{
  "num_hidden_layers": 12,
  "hidden_size": 384,
  "n_experts": 16,
  "experts_per_token": 1,
  "d_expert": 304,
  "d_shared_expert": 0,
  "hidden_act": "tanh_gelu",
  "moe_layers": [1, 2, 3, 4, 5, 6, 7, 8, 9, 10, 11],
  "router_score": "sigmoid",
  "normalize_top_k": false,
  "routed_scale": 1.0,
  "balance_loss": 0.00958,
  "balance_bias": false,
  "router_bias": true,
  "init_std_router": 0.0234,
  "lr_router": 0.000745,
  "vocab_size": 8192,
  "norm": "layernorm",
  "norm_eps": 1e-05,
  "tie_word_embeddings": false,
  "optimizer": "soap_variant",
  "learning_rate": 0.00383,
  "beta1": 0.95,
  "beta2": 0.98,
  "batch_tokens": 131072,
  "max_seq_len": 1024,
  "train_tokens": 541100000,
  "max_steps": 4129,
  "dataset": "wikipedia_en"
}
Below are experts of layer 3 (counted from 0) of a mixture-of-experts language model. Rows are named router (the router's row for the expert), up (a neuron's input weights, with its number), down (a neuron's output weights, with its number) and show model dimensions 128-255. Each number is 128 + 24 x the weight over its row's rms, rounded and kept within 0 to 255.
Before each expert's rows: a language model's description of what the expert responds to. This comes from a sample of Wikipedia text that the model never trained on.

# expert 11
It responds to: Digits in calendar and statistic lists, plus common words and commas in prose, such as United States, the, and.
router [141 106 126  70 117 106 128 116 160 135 118 103 100  78 142  88 116 110 147 126 128 130 115 181 156 146 148 107 101 114 169 133 117  97 112 116 142 132 133 117 109 140 114 141 136 130 126 124 121 126 119 126 127 108 111 133 143 122 145 141 102 129 168 106 134 131 107 152 112 150 154 128 118 142  86 120  68  91  95  85 114 122  89 138 143 110 135 116 102 118 191 117 143 108 154 109 120 104 108  93  88 148 162 118 117 112 138 126 126 121 139 132  85 126 137 158 128 181 111 129 128 180 108 136 140 111 159 137]
up0 [168 189 140 109 145 109 131 101 160 148 119 158 143 155 123  93 156 137  91 100 106 146 138 146 121 156 160 149 108  91 112 104 189 115 133 131 147 127 137 146 100 141 105 133 123 137 141 147 180 132  86 146 131 130 145 110  77  84 117 119 120  93  59 127  96 133 141 145 142  88 130 120 112  91 114 119 123 106 164 111 119 142 114 138 109 137 155 147  98 118 115 118 106 147 175 140 108 114 150 101 127 149 136 156 119 154 123 106 107 133 136 139 109 158 121 154 149 128 114 121 104 158 146 125 145 127 148 157]
down0 [134 144  93 130 132 163 104 123 154 137 123 183 152 144 117 122 136 120 137 132 128 156  92 164 156 118 138 123  96 160 147 110 144 135 146 126 149 138 130 102 129 126 148 154 125 122 101 128 150 122 141 162 114 142 169 139 131 115 150 122 160 147 108 100 156 101 123 138  81 130 153 119 130 130 186 116 144 101 152 121 130 145 153 136 135  78 156 169 161  93 103 123 154 129 165 117 179 151 105 138 145 115 112 122 153 103 100  66 136 128 152  85 137 143 132 139 145 123  75  99 146  86 139 174 130 172 104 146]
up1 [160 149 126 131 114  82 148 110 116 161 110 103 124 108 140 143 141 109 128 116 130 111 151 124 139  71 146 158 138 140 154 114 127 156 136 131 107 140 101 133 144 119 133 180  93 192 143 125 128 132 137 123 113 120 187 130 138 102 118 152 137 129 145 115 152 127 171 134 128 150 114 115  80 117 106  77 124 149 103 158 137 173 181 155  74 120 125 111 105 160  97 150 103 124 144 118 107 129 151 156 118 104 129 128 131 158  85 136 124 153 108 187 144 129 126 137 128 109 154 107 116 149  86 153 149 113 104 148]
down1 [150 128 115  93  90  94 118 175 102 122 126 121 131 131 128 124 166  86 136 104 162 155  89 111 111 109 154 135 144 158 165 141 149 136 120 109 133 121 128 157  81 149 142 112  97 138 119 104 136 168 141 114 112 138 132 147  93 139 148 162 110 131 120 110 150 119 102 121 114 128 107 138  68 139 165 117  89 156 138  96  98 135 111 162 135 145 128 108 142  95  78 108 123 122 138 110 149  61 136 114 144 152 109 108 138 100 102 123 168 167 145 158 167  82 112 143 164 152  84 139 163 143 124 135  91 141 122 142]
up2 [140 115  90  78 126 186 109 128 130 112 157 165 154 162  98  95 105 104  92 181 107 143 149 121 125 150  99 157  96 133 152 148 155 114 126 169 162 137 103 124 198  96 129 100 134 139 109 178 134 106 163 112 100 162 135 131 140 146 126  87 101 122 106 100 128 125 172 155 138 123  83 135  79 111 127 118 111 105 126 156  87  99 149 156 132 137 115 118 160 153 103  82 127 114 152 123 156 152 128 147 139 135 109 109 112  66 111  86 110 158  90 101 137  93  86 130 117 160 133 150 136 146 148 102 117 114 110 146]
down2 [ 72 143 165 141 116 178 144 116 180 146 106  94 135 148 120  98 137 105 134 101 148 143  62 140 155 136 131 106 116 108 137 146 163 165 161 139 140 149 146 167 117 129 161 146 158 103 134  97 157 116 165  87 160 191 158 118 110 127 105 127 124 113 148 138 144 149 120 119 161  84 129 159 158 150 157 116 111 150 125 134 119 145  85 146 151 122 118 168 113 159 118 103 113 126 101 115  94 158  76 175 104 131 122 172 130 100 132 123 151 153 112 110 119 145 108 150 141 152 118 115 150 161 126  79 122 115 121 145]
up3 [131 134 211  93 168  93 119 119  97 114 113 128 147 109 106 129  98 167 134 130 124 119 136 100 132 134 198 143 119  69 137 139 152 150  84 117 112 118 103 144 135 121 112 146 134 135 143 115 151 121 133 122  91 123 176 141 158 117 198 151 145 115 101 120 136  95 149 149 147 142 135 105  84 145 137 140 127 119 103 118  73 160 159 151 152  98 105 128 151 128 116 149 110 123 138 146 107 121 119 134 153 137 104  92 169 112 155 146 114 126 108  70  87 139 127 110  96 143 126 161  95 101 143 100 113 101 133  90]
down3 [168 152 160  95 104 133 142 113  85 112 162 141 125 108 146 141 107 118 181 111 142 154 148 110 104 135 172 101 121 139 105 141  83 122  91 109 142 175 106 141 130 106 162 104 136 114 129 127 169  77 127 132 122 135 106 116  85 109 150  98 106 147  95 178 134 115 129 143 174  98 107  96 135 143  94 116 118  92 120 170 105 134 140 152 138 134 104 132 109 131  69 126 124  90 151 174 104 151  92 116  95 130 106 118 125  84  91 141 126  89 138 114  71 122 174 148 133 159 116 149 125 122 106 157 163 126  89 124]
up4 [138 124 140 133 126 127 148  84 135 142 113 110 121 142 115  96 150 112 127  98 111 112 158 140 135 163 123  87 100 158  92 136 109 129  89 130 108 140 145 155 126 171 141 123 153 123 181 137 160 164 130  95 100 112 106 120 137 151 115 124 148 141 120 110 143 202 167 122 133  83 116 126 112 124 160  84  79 125 134  94 105  90 146 116 117 100  84 133 167 183  96 159 148 166 118 128 108 123 116 139 152 152 126  99 131 126 159 151 127  66 109  71 136 114 123 110 128 119 144 118 158 126 121 142 126 173 102 124]
down4 [138 154 141 146 171 107 138 113 132 110 149 111 133 156 108 149 135 117 132  77 139 151 156 171  91 124  80 147 110 128 133 136 134 147  72 124 115 156 109 151 138  91 146 118 134 108 143 130 162 146 129 138 107 160 158 125 176 113  93 137 162 119 133 127 117 127 139 122 155 128 147  98  95  95 174 141 166 116 157  99 154 111 113 110 101 139 144 100 150 141 138 114 171 132 173 175 150 135 106 154 166 132 133 182  91  97 125 134 108 104 135 138 105 104 109 118 137 167 132 144 174 114 150 129 148 132 129 119]
up5 [134 130 146 159 161 133 152 156 140 141  92 116 101 173 106 110 179 155 144 105 137 129 124 131  75  95 121 160 137 149 138 140 173 129 111  95 118  95 125 116 117 121 159 114 128 108 177 167 139 107 166 100 129 151 154  79 135 126 123 117 134 135 194 103 185 130 110  85 116  85 148 140 122 142 146 133 171 171 147 146 125 135 155 113 140 159  97 114 133 134  94 150 120  90 129 132 108 179 145 134 120 114  91 121 132 115 138 131 103 125 121 150 128 187 111 100 116 100 125 147 135  84 118 102  98 144 137 137]
down5 [149  82 100  91 117 144 168 105 113 116 157 134  99 128 147 140 139 163 107 152 137 120 125 140 161 121 143 121 125 164  81 143 130 139 109 107 126 112 122 122  92 136 128 142 183 115 111 104 100 153  97 118 133 115 126  93 163 147 146  95 140 103 162 113 102  93 161 113 152 142 133 153 106 155 141 148 137 154 101 119 131 131 123  73 107 166 148 122 108 105  90 146 140 106 172 156  93  90  89 125 142 168  94 161 121 124 121 106 120 136 147 112 117  97 136 136 132 150 149 135 103 119 114 159 149 129 100 115]
up6 [161 138  93 117 123 109 148  93 113 147 142  89 128 130 102 102 114 140 142 154 109 154 101 142 158 116  91 108 125 103 111 111 101 125 142 131 131  86 175 110 150 127 152 124 131 136 114 147 132 138  96 144 100 174 156 127  92 104  86 159 120 117 100 145 142 147 159 102 117  90  94 143  94 105 103 145 141 123 155 140  90 135 166 127 136 115 170  87 124  93  97 119 133 179 112 149 111 151 125 133 176 110 117 142 131 112 135 145 169 125 118 127 126 132 147 135 155 114 144 141 144 153 135 140 125 120 130 140]
down6 [112 181 151 106 135 144 121 117  97 141 152 128 144 154  84 142 138 127 147 112 106 158 195 170 148 137 165 116 118 148 127 141 121 117 128 141 175  74 116 148 152 106 130 172 152 147  89 149 148 137 189 111 131 115 118 119  88 136  91 115  85  80 126 134  84 147 158 120 160 140 156 126 132 131 113 165 149 145 178 146 130 132 166  97 153 148 166 106 135  42 158 109 155 120 126 109 122 125 152  96 147 110 132 189 125 120 150 130 132 131 105 123  98 152 136 158 116  99 127 114 129 126 140 127 145 137 163 143]
up7 [150 150 118 108 140 162 150 119 105 128 115 123 140 111 147 124 145 138 152  96 133 166 157 154 141 136 100 158 135 104 134 118 115 149 111  98 104 128 151 130 126 122 122  80 150  98 135 120 134 137 174 145 116 145 126 110 118 145 107 136 144 148 139 133 140 147 126 137  92 141 117 150 160  90 122 145  96 130 136 142 134 107 165 118 102  87 132 100 144 157 168 127  93 100 128 123 104 162 141 182  97 124 174 126 130 109 120 107 125 101 199 110  94 127 108 114 143 128 172 148 153 127 145 136 153 123  92 126]
down7 [128 114  97 146 126 122 142 150  84 142 139 150 156 109  95 119 130 106  96 155 131 105 133 115 153 161 116 142 155 124 134 113 137 137 116 144 155  89  70 149 110 154 110 119  86 126 171 129 101 113 131 125 155 145 159 136 135 146 124 122 134 142 138 148 129 129  76 113 135 126 116 147 109 149 119 131 149 103 129 158 131 128 131 122 144 124 121 140 154 130 147 125 101 137 158 147 119 124 154 106 148 134 101 123  92 158  94 115 144  88 119 126 176 107 116 137 121 115 117 154 142 155 135 144 128 110  85 137]

# expert 2
It responds to: Second digit of latitude decimals after slash separators (3'0'.41), plus spaces and connectives in lists, discographies and foreign-name tables.
router [138 113 137  63 112 109 115 118 172 148 133 106 115  94 132  91 122 110 159 130 133 127 104 170 169 147 171 126 119 110 148 139 103 101 111 116 140 143 155 104 116 126 104 126 142 123 122 115 104 127 144 128 128 111 104 155 143 111 166 142  95 128 148 105 113 125 135 143 129 143 151 150 129 146  91 109  70 109  86  77 118 146  90 139 147 127 135 106 106 130 192 102 138 101 151 119 132 107 123  72  87 149 155 139 126 108 133 135 121 124 137 131  81 129 148 159 137 182  94 119 123 176 102 122 143 127 120 167]
up0 [132 122 156 152 133 108  86 144 122 137 103 126 143 152 142 136 134 116 148 132 126 129 150 119 128 150 150 158 120 115 119 154 116 121 136 149 117 123 181 142  93 114 142 130 141 100 130 134 133 119 120  90 109 106 139 125 123 109 168 149 134 126 137  82 105 138 124 104 118 126 121 132 155  83 136 129 140 128  99 161 129 121 137 114 133 146  77 183  95 167  94 136 140 134 134 108 150 169 128 109 122 143 107 129 108  96 172 173 153 111  68 131 154 159 132 167 153 123 140 183 143 114 121 151 142 144  96 151]
down0 [167 129 108 120 135 141 114 126 132 146 125 101 121  96 133 104 140 155 145 156 118 120 134 128 140 128 156 126 125 155 130 170 147 176 144 134 127 118 145 109 112 105 154 141 124 158 142 152 101 100 170 112 160 145 103 158 121 114  99 144 102 147 151 133 154 161 177 119 138 160  83 131 119 166 155 136 145 117 117 155 133 131 122 164 205 137  78  94 123 154 112 142 134  98 128 164  92 103 140 132 107 114 134 153  99 118 155 173 143 156 113 145 144 149 165  91 119  97 146 136  91 135 126 139  96 114 140 140]
up1 [110 150 108 131 118 138 112 177  96 128 121 150 139 114 171 136 111 127 193 108 108 140 150 144  96 122 135 161 128 145 152 178 160 133 115 136 131  95 101 115 166 129  96 118 140 104 170 116 105  99 106 145  95 156 147 135 145 151 120 143 118  94 120 108 162  85 137 115 130 123 149 128 145 131 129 119 154 159  83 177 110 105 130 151 116 140  76 141 159 111 160 120  91 145 142 125 131 144 149 154 153 123 141 146 134  85 100  94  89 105 159  88 113 158 115 145 130 141 139 112 142 152 121 105 145 189  98 164]
down1 [150 124 155 143 165 146 136 107 170 130 146 114 127 116 136 111 132 143 130 118 171 138 136 101  85 141 182 165 105 121 124 125  74 175 129  67 127 165 119 120 110 175 169 119  60 151 129  82 102 103 132  98 144 106 142 113 172 158 170 161 105 160 166 132 136 118 108 147 132 146 119 112 120 115 112 125 143 147 145 110 120  98 140 124 110 161 130 117 138 128 138 133 103 107 111 120 109  77 131 128 173  58 124 145 135 102 121 125  98 119 103 133 144 128 116 140 128 141 136 135 128 110 121 141  85 121 115 139]
up2 [180 138 138 130  95 166 108 114 123 123 132 149  95 143 110 155 104 133 148  98 107 140 138 149 117 122 153 129 113 135 117 121 136 114 121 123 128  62 110 134 118 130 155  68 106 151 162 143  78 162 124 144 120 141 131 147 125 115 161 154 144 156 120 135 118 132 181 161 122 107 127 116 158 137 151 117 107 168 103 134 156  94 116 130 144 102 176 115 178 119 161 162 115 108  81 136 148 132 149 168 120 147 115  86 120 108 110 133 156 132 110 126 104 147 115 136 141  92 149 134 100 148 137 122 122 119 143 123]
down2 [122 133 164 122 160 119 190 132  99 121 163 140 141 140  99 146  92  89 105  88  81 154 134 141 133 145 113 151 113 133 139 117 129 159 185 169 137 137 140 136 172 118 137 102 141 134 190  91 138 138 154 100 126 112 109 128 122 133 107 148 153 138 141  81 165 127 185 142 144 106  92 107 142 109 117 104 155  89 132 142 162 129 104 125  98 143 138 129 123 145 113 160 141 176 120 109 183 118 135 159 151 152 110  96 116 115 115 137 110  95 146 122  96 125 135 143 137 117 120  72 176 116 110 136 150 187 141 150]
up3 [115 140 139 155 102 172  98  65 179 123 139  94 142 124  92 122 122 135 104 141 126 139 142 155 124 103 159 131 131 199 127 133 112 134 139 101 144 108 110 184 101  94 133 138 136 109 168 144  94 105 163 110 115 131 130 133 145 149 142  84 116 104  99 132  92 120 136 147 155 152 118 126 178 140 149 138 147  90 139 162 117 139 142  65 126 147 126 126 146 114 106  78 138 114 135 141 105 134  98 121  88 116 141 142 122  90 122 169 103 128 151 107 128  97 116  92 111 130 114 159 143 110 135  78 108  80 127 144]
down3 [107 124 167 134 110 140 115 175  87 144 112 105 117 113 132  97 104 108 184 162 110 130 111 137 113 161 183 105 101 125 144 111 129 132 121  97 114 144  97 103 161 126 112 103 123 145 146  65 122 130 116 141 129 112 110  75 125 130 128  95 107 138 108 102 155 116 111  78 130 127 134 167 136 108 169 115 111 126 141 128 128 154 114 107 129 156 143 151 147 130 102 169 128 136 135 127 154 169 147  43 148 128 108  91 160 127  83 109 134 114 146 136 173 123 138 156 125 106 128 146 118  87 129 147 126 128 100 125]
up4 [118 143 128 122 129 139 125 158 117 114 174 120 103 112 107 102 137 137 143 128 134  89 197  93 112 182  96 152 170 169 159 108  99 139 140 139 136 107 121 139 137 131 177  81 137 126 136 124 169 132 157 131 149 117 181  87 106  95 152 116 143 157 125 125  99 119 109  83 167 105  83 138 129 145 127 101 133 109 146 123 140 126  86  55  84  84 119 189 134 126 128 176 109 128 108  71 137 133 119 137 120 153 125 135 120  96 156 110 178 147 145  91 122 131 120 128 119 144 133 140 183 107 131 113 140 165 124 167]
down4 [120 129 138 146 125 116  90 128 127 131 134  97  90 107 135 130 127 115 114 107 175 179 154 119  92 134 135 102 122 155 121  98  89 118 144 136  75  99 120 147 100 141 127 139 108 120 151 147 131 138 141 146 109 101 159 123 146 140 131 108 120 101 107 108  77 111 141 128 106 172 109 130 114 111 110 148 119 125  93 105 107 112 130 129 136 139 163 140 115 107 137 116 112 129  97  59  97 140 135 168 132 116 163 126 103 104 148 130 143 138 155 150 125 103  99 154 124 106 121 118 140 147 108 157 129 122  93 142]
up5 [158  76 134 109 109 136 130 162 151 123  89 160 129 148 194 123 146  98  94 172 169  82 120 121 124  95 113 140  98 171 147 181 121 144 134 102 135 130  92  99 112  84 131 115 117 124 130 114 135 119 174 124 143 115 128 109 148 122 142  99 137 115 120 141 115 106 137 140 128  89 101 101 120 139 171 158 100 132 126 165 114 111 127 110 121 146 130 105 148 131 135 131 143 154 118 137 129 151 104 119 125 133 154  99 153 159 144 154  67 106 127 133 128 111 137 114 189 144 106 115 140 136 127 108  87 135 128 124]
down5 [111  93 170  73  89 152 157  96 106  90 123 137 126 164 169 113 103 108 103 125 140 125  75 124  96 147 182 134  71 112 136 157 104 126 167 140 144 137 138 130 143 141 118 151 129 142 133 141 148 117 118  89  94 135 151 116 161 122 131 163 158 122 115 185 158 147 113 170 158 121 132 158 164  91 157 129 149 147 114 107 126 154 139 152 111 149 133 129 154 114 129 138 139 136 111 127 159 116 120 126 117 101 131 120 153 136 163 139 135 115 119 153 133 155 123 170 172 111 171 110 139 159 128 103 133 160 129 140]
up6 [129 128 129  86 123 147 143 118 106 112  84 135 142 162 121 133 126 125  84 122 130 122 118 120 133 130 126 122 155 116 131 117 122 156 129 131 163 141 109 126 174  96 140 118 102 151 118 102 161 123 157 155 153 130 156 101 133 125 162 150 113 111 147 126 100 113 121 168 151  83  74 121 132  73 104 132 141 164 110 103 101 160 119 124 107 119 163 140 160 153 100 127 118 169 154 137 154 124 137 116 160 164 146 132 140  96  77 147 177 148  94 105 128 147 132 105  76 108 163 174 158 128 128 127 130 119 136 128]
down6 [132 101 110 133 134  95 116 130 105 127 137 156 133 145 142 120 146  77 142 135 163  77 124 159 211 134 137 157 143 139 128 125 133 109 112 126 104 137 113 100 140 103 117 153 135 105 114 100 123 120 103 113 111 123 108  86 136 156 178  98 131 147 120 120 103 156 134  98 178 119 153 128  97 139 119 148 150 132 122  93 159 126 134 135 110  88 116 120 130 144 159 137  84 118 107 135 121 132 151  81 158 156 145 129 145 172 126 138 191  83 183 132 149 174 123 105 118  74 104  97 148 127 136  88 117  93 134 135]
up7 [145 147 123 146 109 105 112 117 121 126 117 103 139  85  93 137 138 101 157 172 150 150 118 121 176 140 106  95 136 169  50 141 171 130 106 144 129  90 116  98 131 109  47 141 126 140 149 114  74 104 184 159 151 134 149 122 113 132 135 178 130 164 124 115 160 133 159 140 133  78 120 149  99 116 136  98 148 112 117 102 145 112 120 134 116  86 139 159 129 118 107 118 153 141 141 136 126  99 129 112 128 121 118 162 113 143 125  97 145 124 153 175 121 133 142 154 159 108 127 104 101 113 125 119 130 176 114  78]
down7 [136 128  75 145 124  92 137 144 118 150 128  95 154  97  29 112 135 170 148 157 125  77  86  73 137 118 145 114 127 113 138 127 117 106 125 130 146  70 151 144 138 129  81 158 101 131 126  99 129 106 136 113 147 161  80 145 135 136 163 132 136 132 130 106 173 112 128 119 149 104 151 131 163 128 109 128 124 115 116  76  78 120 149 158  73  73 118 146 117 106 126 162 151 129 128 126 147 145 116  91 144 195 163  91 155 122 151 115 161 195 135 156  95 145 144 142 143 116 150 101 149 119 123 113 101 130 150 113]

# expert 1
It responds to: Digits inside years and measurements in infobox lists, plus word pieces and capitalized words, such as 48'0'5, intellectuel-len, Centre.
router [148 111 124  70 114  99 107 118 163 154 137  95 126  94 129 104 110 110 146 144 144 142  99 156 161 152 140 108 119 119 159 146 101  98 135 117 143 121 129 131 106 129 100 138 156 117 126 119 114 129 133 144 132 112 135 134 150 106 136 133 107 126 141 129 103 136 116 147 107 119 148 141 117 157  96 108  54 117 106  94 114 115 105 141 121 131 153 131 116 117 193 115 132 102 150 110  97 104 114  88  90 154 156 140 113 115 137 106 137 122 142 127  94 128 138 153 120 193  97 124 120 186 109 121 126  98 133 151]
up0 [121 159 146 144 161  78 156 110 140 105 119 146 142 123 163 136 153 157 136 117 123 154 159 162 135 112 119 123 144  69 124 127 138 123 108 132 139  98 141 143 110 133  84 152 142 115 121 112 130 117 135 144 127  79 139 136 125 149 113 149 149 145 144 144 119 149 152 102 128 135 137 125 155 144 144 176 134 101 112 126 133 132 105 150 139  97 151 123 177 106 112 113 125 134 139 140 131 117 166  92 175 142 179  83 107 140 122 133 130 115 147 120  97 131 163  99 148  94 100 103 152 136 117 139 120 128 127 144]
down0 [119 111 130 118 106 157 126 162 110 115 154 151 111 151 106 128 151 147 130 146  85  99 157 112 148 147 140 114 145 119 144 149 109 123 109 150 143 145  89 136 148 117 134 131  90 113 119 136 120 117 115 130 126 134  97  78 127 111 156 123 158 136 118 115 181 132 133 178 148 135 139 114 151 121 126 176 144  98 117 148 105 121 141 109 149 119 101 142 105 129 143 169 107 110 119 156 121 122 105 149 140 161 136 124 137 170 114  90 123 109 164 119 130 121 175  98 151 134 150 132 121 160 131 135 127 142  99  54]
up1 [154 109 111 141 118 144 134 122 137 137 142 133 194 131 105 139 166 153 104 154 138 163 142 133 152 129 109 153 143 156  95 141 162 108 142 147 128 151 171 130 147  98 179 124  88  86 121 143 134 118 142 126 113 130 125 121  94 116 165 144 144 140 130 128 123  97 145  96 143 130 151 141  94 117 114 100 132 105 104 161 137 160 131 138 129 118 182 154 149 179 102  97  86 134 137 150 161 137 158 123 137 135 112 108 133 104 111 109 137 114 110 113 139 115 144 130 151 145 139 171 122 122  88 112 126 148  95 133]
down1 [113 170 139 144 160 126 152  74 118 160  85 117 162 114 112 172 105 117 151 162 115  92 161 134 131 151 109 117 101 151 151 136 118 134 141 156 130 136 187 131 107 111 152 173 150  75 145 152 137 141 106 111  83 112 105 170 119 137 105 123 140  85 117 109 159 136 100 103 159 140 134 122 114 112  98 106 117 129 115 101 110 134 136 151 164 125 118 133 127  86 116 129 141 111 121  56 124 116 113  86 122  93 143 129 113 160 121 123 103 113 126 123 171 120 130 166 137 153 105 150 148 148 128 110 115 147 115 147]
up2 [168 105 111 100  88 151 177 137 102 137 114 153 118 119 122 135 130 139 134 105 128 141 121  73  99 154 193 135 138 168 144 137 149 183 171 137 105  82 112 117 114  86 158 106 148 133 128 142 111 133 119 172 136 109 115 116 104 159 133 103 151 122 151 144  93 126 156 102  96 110 149 136 142 115  80 132  97 163 127 173 176 115  94  98  90 121 142 121 153 143 147 149 142  99 120 130  94 119 143  73 118 176 138 150 135 143 137 134 120  85 134 125 121 111 135 111 175 133  88 124 114 127 151 155 109 122 114 127]
down2 [107 152 146 103 173 131 135 128 175 149 133 140 139 163 140 133 101 138 155 111 142 134 158 123 124 148 165 130 110 131 154 125 142  83 111  94 139 100 173 131 126  73 148  93 121 178 132 118 163 115 103 135 133 129 136 132 152 145 101  91 103 154 176 106 163 132 131 142 106  98 105 133 161 120  76  87 149  88  53 125 118 138 143 131 155 146 125 126 121  94 109 142 123 158 153 132 134 144 107 146 117 128 131 103 134  88 126 120 175 127 137 130  99 141 125 108 160 154 146 143 153 164 142  99 137 100 125  76]
up3 [110 126 132 129  68 129 145 120  90 138 148 143 153 106 131 122 121  94 117 103 166 117 132 110 143  94 158 123 120 156 154 139 115 143  69 136 113 107 166 161 164 166 148  94 103 159 120 137 103 131  71 125 136 171 150 142 147  71 113 112 184 155 139 126 118 172 159 164 111  85  93 145 144 132 149 129 133 152 150 119  88 125 120 103 144 167 133 107 104 105  92 160 124 138 110 118 138 115 107  85 159 130 161 128 159 125 153 154 139 124 129 111 135 167 145 133 151 116 156 146 156 115  93 158 112 161 123  81]
down3 [119 126  85 102 161 136 136 151 115 124  80  91 130 140 162  94 130 155  61 124 142 140 161 122 150 113 110 131 148 128 120 132 112 120 140 173 168 146 141 168 169 182 150 142  75 130 174 122 133 130 144  79  93 133 138 133 135 142 124 141 125 141 156 114 141  81 112 155  91 128  78 137 115 166 140 175 123 150 110 121 113 153 117 185  87 101 150 124 151 139 108 193 155 145  97 114 112 122 118 109 125 144 135 165 158 118 140 116 112 140 135 122 125 122 148 117 132 138 157 141 116 117 123 118  87 127  87 150]
up4 [135 131 123 144 123 120 131 110 126 127 152 154 115 103 117 127 132 157 140 108  94 133  94 112 153 159 136 163 132 137  83 135 115 141 123 159 106 129 174 121 133 114 138 126 108 150 126 156 109 153 147 109 166  66 162 168 135 200 113 108 135 114 110  76 142 115 141 195  97 107 184 124 148  98 105 170 176 166 125 149 129 111 166 130 149 110 163  86 169 113 162 160 132 106 104 150 140 133  98 137 132 126 153  87 137 146 132 100 109 135 126 138 139 138 124  88 151 123 137 151 155 126 143 143 187 143 157 132]
down4 [103 120 101  89 134 177 188 145 166  95  92 117  81 150 128 118 135  86 137 123 109  78 144  76 126 113 156 143 101 147 123 140 117 153 115 130 136 149 150 146 102 144 117 114 135 148 127 126 127 108 128 118  91 127 142 130 147 117 144 141 160 145 112 132 140 105  88 149 104  66 104 149 107 111 106 109 125 102 116 141 130 160 129  93 164 123 140 100 126 136 128 122  96 196 144 120 183  98 149 127 133 128  87 156 147 117 135 114 103 139 127 116 120 132 100  73 119  79 127 109 149 128 125 122  85 113 106 150]
up5 [110 111 121 133 105 132 124 133 144 133 117 129 133 127 149 140  75 135 109 151 129 102 129 169 140  80 103 146 134 136 137 166 143 127 107  97 119 149 115 114 137 126 156  73 180 149 109 151 100 123 118 183 133 136 142 147 156 142 173 137 133 176 135 168 152 124 126 154 113  76 122 116 136 183 118 113 169 130 158 162 148  89 126 145 119 164 139 152 134 125 110 131 123 108 106 149  54 125 177 171 137 149 111 118 112  91 145 134 144 117 115 143 135 138 114 155 131 166 114 132 126 147 127 106 105 145 111 131]
down5 [120 125 101 134 121 106 152 144 135 124 185 128 118  91 100 142 113 136 133 144 157 103 100 108 111 107 128 132 132 113 105 157 143 105  95 132 164 116 136 107 162 162  99 143 145 157 132 140 118 148 110 112 162 159 173 145 118  58 115 114 101 140 133 135 135 162 107 104 122  85  83 124 103  99 123  98 187 140 108 164 127 163  79 142 139 145 112 128 132 134 174  75 124 159 125 130 132 131 142 123 127 107 174 129 111 141 142 119 124 151 132 107 110 178 158 146 126 138 108 122 120  91 154 122 136 141  99  83]
up6 [123 143 158 155 163 134  98 107 118 118 134 118 134 185 117  78 160  94 128  67 125 120 119 106 111  95 124 127 166 129 116 133 128 124 133 108  76 150 122 132 148 131 175 155 149 122 114 122 122 113 126 156 132 141 178 101 112 136 124  93 163 162 160 161 110 146 150 161 144 157 128 161  97  79 121  95  99 154 122 141 154 115 142  91  96 155 134 132 143 125 124 127 157  76 121 176 121 120 130 102  85 120 141 117 137 149 124 144 112 135 141 112 182  87 120  93 127 123 137 116 155  95 116 115 142 153 160  98]
down6 [133 136 108 168 115  56 112 140 145  85 185 119  80 121 111  91 123 148 169 113 153 120 106 136 160 104 127 139 161 119  73 107 143 137 144 109 164 108 106  83 140 138 158 192 147 184 164 161 129  97 135 158 132 142 170 107 134 159 143 119 113  62  95 113  78 145 116 154 123 151 131 158 154 125 138 121  86 113 136 148 181 125 142 131 133 168 111 119 157 118 111 139 122 124 160 143 121 116 132 110 162 139 119 127 147 129 149 126 145 117 148 168 116 159 135 166 152 125 123 108 147 166 116 149 139 164 112 163]
up7 [111 152 111 132 143 145  84 159 139 148 117 105 118 146 120 115 147 146 152 108 144 104 108 118 110  72 147 154 114 112 117 128  70 121  91 132 145 125 106 117  97 120  93 125 117 151 155 149 136 110 118 111 119 144 156  86 127 151 151 148 134 108 108  99 120 130 128 138 175 140 147 131 157  54 126 129 116 112 152 154 158 127 117 129 162 127 157  91 159  97 108 139 135 179 117 108  99 105 174 149 146 125  88  83 139  98  95 115 100 137 119  90 123 111  88 102 159 125 101 121 125 131 123 141 124 172 133 139]
down7 [155 107  85  78 117 151 113 122 125 134 124 125 158 134 138 121 101 159  97 113 129 111 144 114 122 109 180 128 132 133  95 147 169 126  83 105 157 114 107 156 120 144 139 106 137 115 111 119 164 150 129  85 163 137  98 119  76 143 156 195 175 152 110  91 129 158 125 131 154 171 169 172 128 106 105 119 158 163 143  98 114 125 106  57 140 126 106  65 116 134 158 110 118 104 107 134  93 173 122  98 102 102 109 137 108 108 131 155 113 141 101 132 135 124 146 104  96 159 100 152 104 168 151 139 127 124 107  96]